python train.py --d_model=512 --norm="rmsnorm" --positions="rope" --rope_fraction=1.0 --init_std_o=0.0 --lr=0.00306 --decay_fraction=1.0 --final_lr_fraction=0.0
Below are experts of layer 2 (counted from 0) of a mixture-of-experts language model. Rows are named gate (a neuron's input weights, with its number), up (a neuron's input weights, with its number), down (a neuron's output weights, with its number) and show model dimensions 0-63. Each number is 500 + 50 x the weight over its row's rms, rounded and kept within 0 to 999. Numbers have three digits each.
Before each expert's rows: a language model's description of what the expert responds to. This comes from a sample of Wikipedia text that the model never trained on.

# expert 15
Description: Month names, especially May, June, July, after an opening parenthesis or in date lists, plus line breaks and name pieces in tables and lists.
gate0:624491464510434478552472475397428472578431505552514542435414445472485484476473598375534482543525384527513554545557599484564556411447583441535591456446451469476438546487466445482532526444542460
up0:539551502328516414443513426493506518499584524569447467607486439498535583475551583454463465504479483484529574441551422530463496446544505558556489490436429543479466475454529562508457551556413541
down0:464500489499526562499374463486544523532447419500455489473482482377451534544431552445426556494489346484530563503524455489487463503489556478430473531540474474354486509479495485553447482510467587
gate1:482537480542551482499517517504452577473495533492491449534408440543464507528425482463540500527525547434472451424671495494458538566432534485553539511511431484476533556533535416493546587480468472
up1:559482578505473451493465469429473420463427397613396518540508495400488467569473553482603513468430493438508572514474486494549520481520525498519522486501538536459514530570386542460484468503515510
down1:465555562426561499498451429520535450429436488528433582480479506471513595502459532492481589474473499498513447559518509453484452496467537523479572576395487502477460476511457498525501510435503535
gate2:509389505523490449520452577496470513545515470571525555514504465547423472535527545498530495469502484603503474504507457369502549563467464498529529465568515450597476487460525550475438512551544377
up2:424508453413413586524482463638494507498499466506460572460519543443507484353533558422397456476508457483560548503521527592499573535515409518519467466397493513467476586522450482524565511444430486
down2:565507466460523551479498478483435545505487518542464472526515500526525487461424482458503536549548458470495428502535541457528505453536538544530549511549590472550534481565473485499471510456439494
gate3:409436470499463539508434525436523530505503462499484582507478527470494444553503474505475510589586559406526514454498521569414454485455422452495466427507535424581515505603490586498494422491464490
up3:496503421557520461574515435414427457552462485488508474358559548549531564375435554436610451507561467508553583526534441471515493529477425473521420477519496560543485527389503463531512513527563540
down3:507524492617475607471518523560471459478492532495504520470429534442465498534482571555488446480478428427452457453526442450563527413419488403485472552511450506508657484493533593494508505462487424
gate4:555497518420516500458504492453477507571555462582496481554511420481524467499422430525585480612493518473435500419506456545517483454524478441516607568498583551501529447539565416525431469415501454
up4:519452459560559541439430557473478520612442447438638537521452473472460500473574533479447541481484473583452507451509438531543427520499471508417456529555444476470471374564467497533576588422464481
down4:500474406496548413481547516539459587507459440531496545376510572533522501388636465524484620356456507545555400461436563544440487585440545601461537526447466514564491470525509495473477560423600498

# expert 13
Description: Single digits in coordinates and numbers, byte pieces of Thai and other non-Latin scripts, and accented letters in foreign names, like ě, č.
gate0:504526556524466485520444507496614544478444456506513586553498434383436474520530444529513562513462523547484535445495389517550443575554561499533533567480507548583467528461493555580528532504514540
up0:585477488537452535474484477460461652486516496453490497525493493417424501434501444531454514423460474421538463508504503467492564494467615582536561484476497467528468487594569467502478584491467522
down0:459584561468420499445457524467470595484480545496565535440457398482497485461561494472546580480512444445504508494505528599518524496499477526459451508527545503443457482595452544482463528494476560
gate1:463452454470544464482488476560524430501491559488477455558528486515531629554469544587434523556527482440528483496505463497511565464550558552439506548491450496533516635447497555485430500643482534
up1:491536519463542412538479536439519497483485393494477518540554519507469527450514437467395510539551502570556514452520479497567461517553567530516546513556495477567423523496509441469525469473414518
down1:507570593505491442530397519579501517499455474413370578475556587564531463547521440536449501523527428523559534587543583563464518493582568464479519516521562477509552526480485502555441488462488498
gate2:444498420431486503475523464577536416510562469571469577457573496553486491556530524473561438549534454475546474649601475434498533479473542432537546392564571473530480417533527584530373557539475469
up2:428444514485491509542531490424500504499550503459604467531445508461471571505456534543526469495549470556456447485439541499459469432507497537461530513563548604524475448438493488597574573558563511
down2:485426512515503525508576546400569540409533475482497494531389490424558511541524451522526422526467517487464491447484437571498457581569563498482524444490436591529488439585448485514505571532517505
gate3:488481425467617572495481516523496536527504549470468520448542482547459562476573432535513506507449490467473454501490571487460589520471424540571373456493498498501495523525362476508466497477445568
up3:517514483576526493523437428464461461600512481486456449517531543546592473445459537442557458468457494434510587518486477448528530431559466532494465619540458426481405444584407338417368538463519403
down3:581518453486452480533505575496453587487474387464522548534459532484454518544613503534571537450517435458435441543553568503470524575504558518530527608516539448539461429504468589424515618561479531
gate4:495447397425445533485496532494470528463565582552466455560510443519544426467478549478495400512503435485453493497560494496466536524492486473497435469604519440532467555492504592475534508446432520
up4:488512520411450514473437462511591469512470454491479487551464470502486477535453480484477422535444542500530491450480461554512440523494511551570480540485538575507512514476466533534461490522563407
down4:439537606536540465382415495433394526437477479538457386460525454542564378555434447539437483404461537493447409404531596513541515444465492442512505524508562438470581436516491554477505457361494531

# expert 17
Description: Digits completing years and numbers, month names like November, subject pronouns he, she, they, and pieces in election result tables.
gate0:496552562529535569464531540549513518544466502503445456470435509484482514534409566533509478466491523359488538501442574547467422556501381438494433510541470376536489432470572491488485481461495499
up0:464491434475463507503410531479429483563440455489485532477470591414473595517562548518533498529528501613496519425517495425478439501421465493521354537537487452570499536524536511461499475439419520
down0:492543510472576519500537408510518485498608517402449468633454488548572529488601507557429473499471438530581450442451491477502479464518441623493454574524486481431518547472484309519496465479496555
gate1:618524477465440533508491585545561525482413482565409497475401507511560576466488505453573468557492579429451474606572556486430496562482534557524484479421434485399476385540489481484543586485447507
up1:478513509472498437494466505428464485573561506509481493533504456469470508539546543532449474567480574431472418514536481461493466585439603413447513496478500468484396621469531431431426459414520452
down1:556499571530460449487477498476548558522591424472374587580439493535571503512551503502525437476584488450518536504476548509524551505563443474598513481455475513487527456521544546492444551593496450
gate2:531583512511566493509465485585437507477446502509530506483512486443511483541450467519483552416589477577506555525453566453546380537560411458413533479502508559532527484536615497670545451597508388
up2:464496476569573418634480386490457441526547531592571455464452515548480487500414447444516493475491449447553513440509492514459499428486335490463585534569550475479523508485544548543505554551450471
down2:432533440524487448438495487512481475536545509515489547498594498464555440503481489533497483504504590412569458437521484481460411552431528567527427458525503555465469615543518425561523487555453525
gate3:588472540552489420497463489505565480638568398582512467458512520519424442416504577459553497496440495434574461459497453467505437516576520502479520516497448510450487446547512494457585514649483472
up3:533479479566550479432554423412492559520431390484513510530506532481527536452523574545508495509606418418509546430458464421576542532452447555538508494535517575496528492523561524486492472492522494
down3:524509550506507447428474477475570509446536543488539529589391450499526525381507404510501448508509535531532443541537550469532608507432470560489510456468500518565492510508529456479471498506546430
gate4:488470470538492522471448441553574510518535473515560459500429453438422480466473493502417463506425505512498480574394504544441486516424551469491423567435551518486464504429493540378437540497399550
up4:453526527486562463464516502418530561477490434380531485437538530524436621472569492455597581505595493558479456418450553501493555513493514402413514557473503532471526506492513548508508509514487493
down4:480530467518551506520523545468492612508537519470484432506569544523536470468481535570548513550556420504453431515487598549489519472457534499605427488527499578540453537530452459478496474523550596

# expert 16
Description: Line breaks ending table rows and lists, plus month names and days in dates and name pieces like Cynew-ulf, Arn-ulf-o.
gate0:462469598486378410468499533485374482473463483543607419594505493492482548428533457490476480469455504499448494387531504459450497521532483531486548497471533591522523485444548448426456474460595400
up0:537549465555463498524445483468499512563512420470524521405428509430528474499461439586466587516537491557608459607416501501432490607566478383454502568556458449452375528577502559529458440426457469
down0:580464474572457487486523485479500557418615522381582518405497566469434503621529500519528449563542466525398435492544568484396485537498511491497501467480401503472540522453522394518504660470468517
gate1:511457508476443467472531557443473481434501539455510538483435567565582593457494568535471484412562416537478518500417480471543545488491527376528530436493474463482552465517521473563580533492470536
up1:508537534469505470493434517595456571536394490499476476530531565517608448500504546366458526472497491545475542566495475542435507510584550461579439621529512435439539483439488420490569509514583476
down1:530500477485555437504512534465456527486495469477560482450448504579485397642417516492540474461455435438401614538510524492435503497564478387602506510548439500455559583434553540452570472492473477
gate2:532476471563552554564501487477488439474467359461562465533478472483608503470472524465486532601601489534586528514440442517484487641410413547494484466571529496452526511464510540465501445472588560
up2:502516548395550499542500485602532520514438500506488485480529527436417530492512461481507485468555511529539376510469489426560513632445559598588436526483440497441456378629522515556450547528463485
down2:510482512553489511457440481494495457383485550504493596443576509466466472482441575533498514539518463510472397541541553422497481539513560508540488446483480503442480530469552579501519489555451554
gate3:570563447519489487477517568476538561428502445559496467466530513504586449490415489443540479560444408555515482470502442532562454395382473350498501388557583483511432584494529509453503500474441487
up3:427442473543533556581479543584489530552526531516502561447606580565525423503447518576495457484439485507467574496507465477451536597443522571563519486536510580506518493499526492401469586480376471
down3:485511474462552537546479413504491530548601512521587540557546445502603523413503506529590471521508461468517578547491458480489597442523560495464537560616515470509533419484509381518480413530459503
gate4:488582465545542508505533505468519541476539553479521544595456470465447548497557400529378605512492528487490521515469498475538476494382471526483498417480483508536509510614436472598505576512536574
up4:493493492416575432513488519534379433455535504522555514505497596474525617393477515443565445503525531529485528494533699452585458459417421458488566540530422471425543565460442435502469493383496530
down4:414495507438497520556470480503464511492465516484541467370544620459517541411530535505563447476538455528376534545530554515502538415454489486470447494529520453527514444622538537516523573522629543

# expert 11
Description: Word pieces inside foreign personal and place names and country names in tables, such as Freder-, -ov, Linköping, Russia, Japan.
gate0:508448491515412531469559560441523427454554601533461541560468560523533472479576445523452555515509553542560465526572483529480430534548594526490556569487516471509588477519507526483487508462514441
up0:569566396471359567525476509490507556510480457431492505534550499482476458475510393583603520513546530423515517441551550508542371512482505492501549474517602565563405570485603529525542462441557459
down0:488574464509419453513538514561515606505396476568454482492492567433502517503501516597383528596477587493477481510524487568487537405478408448502469462477585513486549469493500509523417500488634502
gate1:479482507554530511511498508526449560467576540570457393430392532477490446451464502471575482376502424484526453539537524469550551515532514522484500485507550502537492532478448577501524472451544479
up1:484525435468576564549454510447498504580431483461450451501557511506467488493484507435501433627505454573614433454459574496612530477480452508497479469444431492498458407526515532516540430472490440
down1:499528475546591479578558492582527473535441423483530503418537437466448549454479500495424429505503509429440530487509523570379542523382591532536509583556464547457446540492494586508528485572519448
gate2:590542536532508449510455581430505536376498492541482446597560491512571430407469565535617472510498498565486551460440455598660483487476433559509497413498498422528462576444515528484451417508456509
up2:500506519527449494554478504490484499529518533449468464416413542472470491539493495465575496559595508440535511512524480501487486505475431482547478478506467480590461483504476566496507451442515450
down2:526462489517512526496438544480541507471540609472501550461525479420518526543542494487482421503526533538448535547465521632514441410555555449500490538472493492440488457544537483510548577469484492
gate3:521443441540492437507590535547496428457462473498459475507541447409584573435459453540481511603475466476577494400549486489566454493492550582547537522486454458475517544519504528481476510517562495
up3:482480594614434436476467554502502414507476397453457554535521490443566572451531450542490603481465509435481550533575547509469514508520511426464494484571479403441471556496550491513486472460500494
down3:460587514458558482511497477520488502538541445519454501456515431468478570466557515498522520522450470440555482517393444478459515461527443442419543521537493542403552525512443473529527478493463500
gate4:539509482515473463439460468537509551442584472552499408580506538432446534424460447607468507486426491492459439488489536530486522480479518503526447517535509517485532482440531573481404520470471494
up4:450420491347429441500487491420596513481497493530495441540481436502528449486568455617613420604530465453443476454560476525491389465408493476491480560456519522500535549511493448470492563608582500
down4:469540446608428479493507483455497450511506576449514488521495504464462529487583541469551563548497397475536497501499543427504485537540469483491410411424382530413544527458499518546569494404477355

# expert 5
Description: Sports and contest nouns such as season, team, League, Cup, round, career, championship, plus some party, election and military-unit names.
gate0:464551548478530510429458413452443441529525504464427480528519455529473470471523461630529412471458468434480528416518404480478438588591515530504556477452499573523542498468561565501504495479509580
up0:541519484483570508465533523483555409403457536478475518577464403483393512439452491563460560441453426512513457440467537532538504557461461555542488554493450501457447537473443498580420511463529468
down0:492510515558439589415503427579432433562501404368568488470556505492508568485538466460553481481485575569500497518548450455448462428575513528545546560383463557463523414484519507475530538445518525
gate1:497465503424441553489510486503509441421455507525492486471545385424538577398482530462439467520501524530404420513564458563513490482523457476490498586523490425461475441398510502522548545402563563
up1:554524433483493530517530536404513474572491568521538444541579522537526459553549468480507588460492508532488496546499523375559508531490523471470458377565454472484521454478533509464498473499492532
down1:525516453573531503557506494540523548496483560521515394535466417506507431497504509552469471430514493466495494453440459535526490427539445426455451513515522532508423455494545584472533599447472476
gate2:542493452550534550519440492514488472594519532425450556518491544381518468529505472467490460560367511498419470440527426499533504556603447511589438431466537494475475531422581582554407411448474527
up2:531499557478492491527543554516493453535598576489476536463498452517541487556507568456516539519533470519544455570520501495467512552437396546445513550454486519480578447497551412396475558596573420
down2:435425444464463534539509450544647578510512495492497467472489530569490578498479540438437451489490471459489468468399546537523492585536571423439475548476490539525423506441534449487399501389516527
gate3:524495498575421492520464433413480565381561438463530515468561462473498517461531424516518459476509505436492565558452502479456553527672525527485465596456480486395485546594598457403539459565476565
up3:458529469437505564496579434463566579614515513484520477495508435480460525444441408464417456454459540429422515454400493462411559582488422503540610458425548551498457451468540518513512495481460529
down3:506454526503494414499490523589497605487525493504493459506525539483622504592473455517451455464491509503465479480560535492555521578514510557502509573491437569551453511481416501441489473493460514
gate4:508493578545493445425495498507543507538550579464551428529570439442579433441452565496559500460515562488584465509469527503594513523576523480436489565624550497459557384431518525502484533514542456
up4:558512555424547466489462457544481472438446494520489466450526542567528445518501521578494489574420435513485493523374527467392467493436364599624500547434424531478428373428507573512578585471546479
down4:474512539559479560538423630556460467548476501538478503567553439544535498484482627361529413605502464529427545542438484518482483437508488452530579556461571481595458411328424493494443445535395476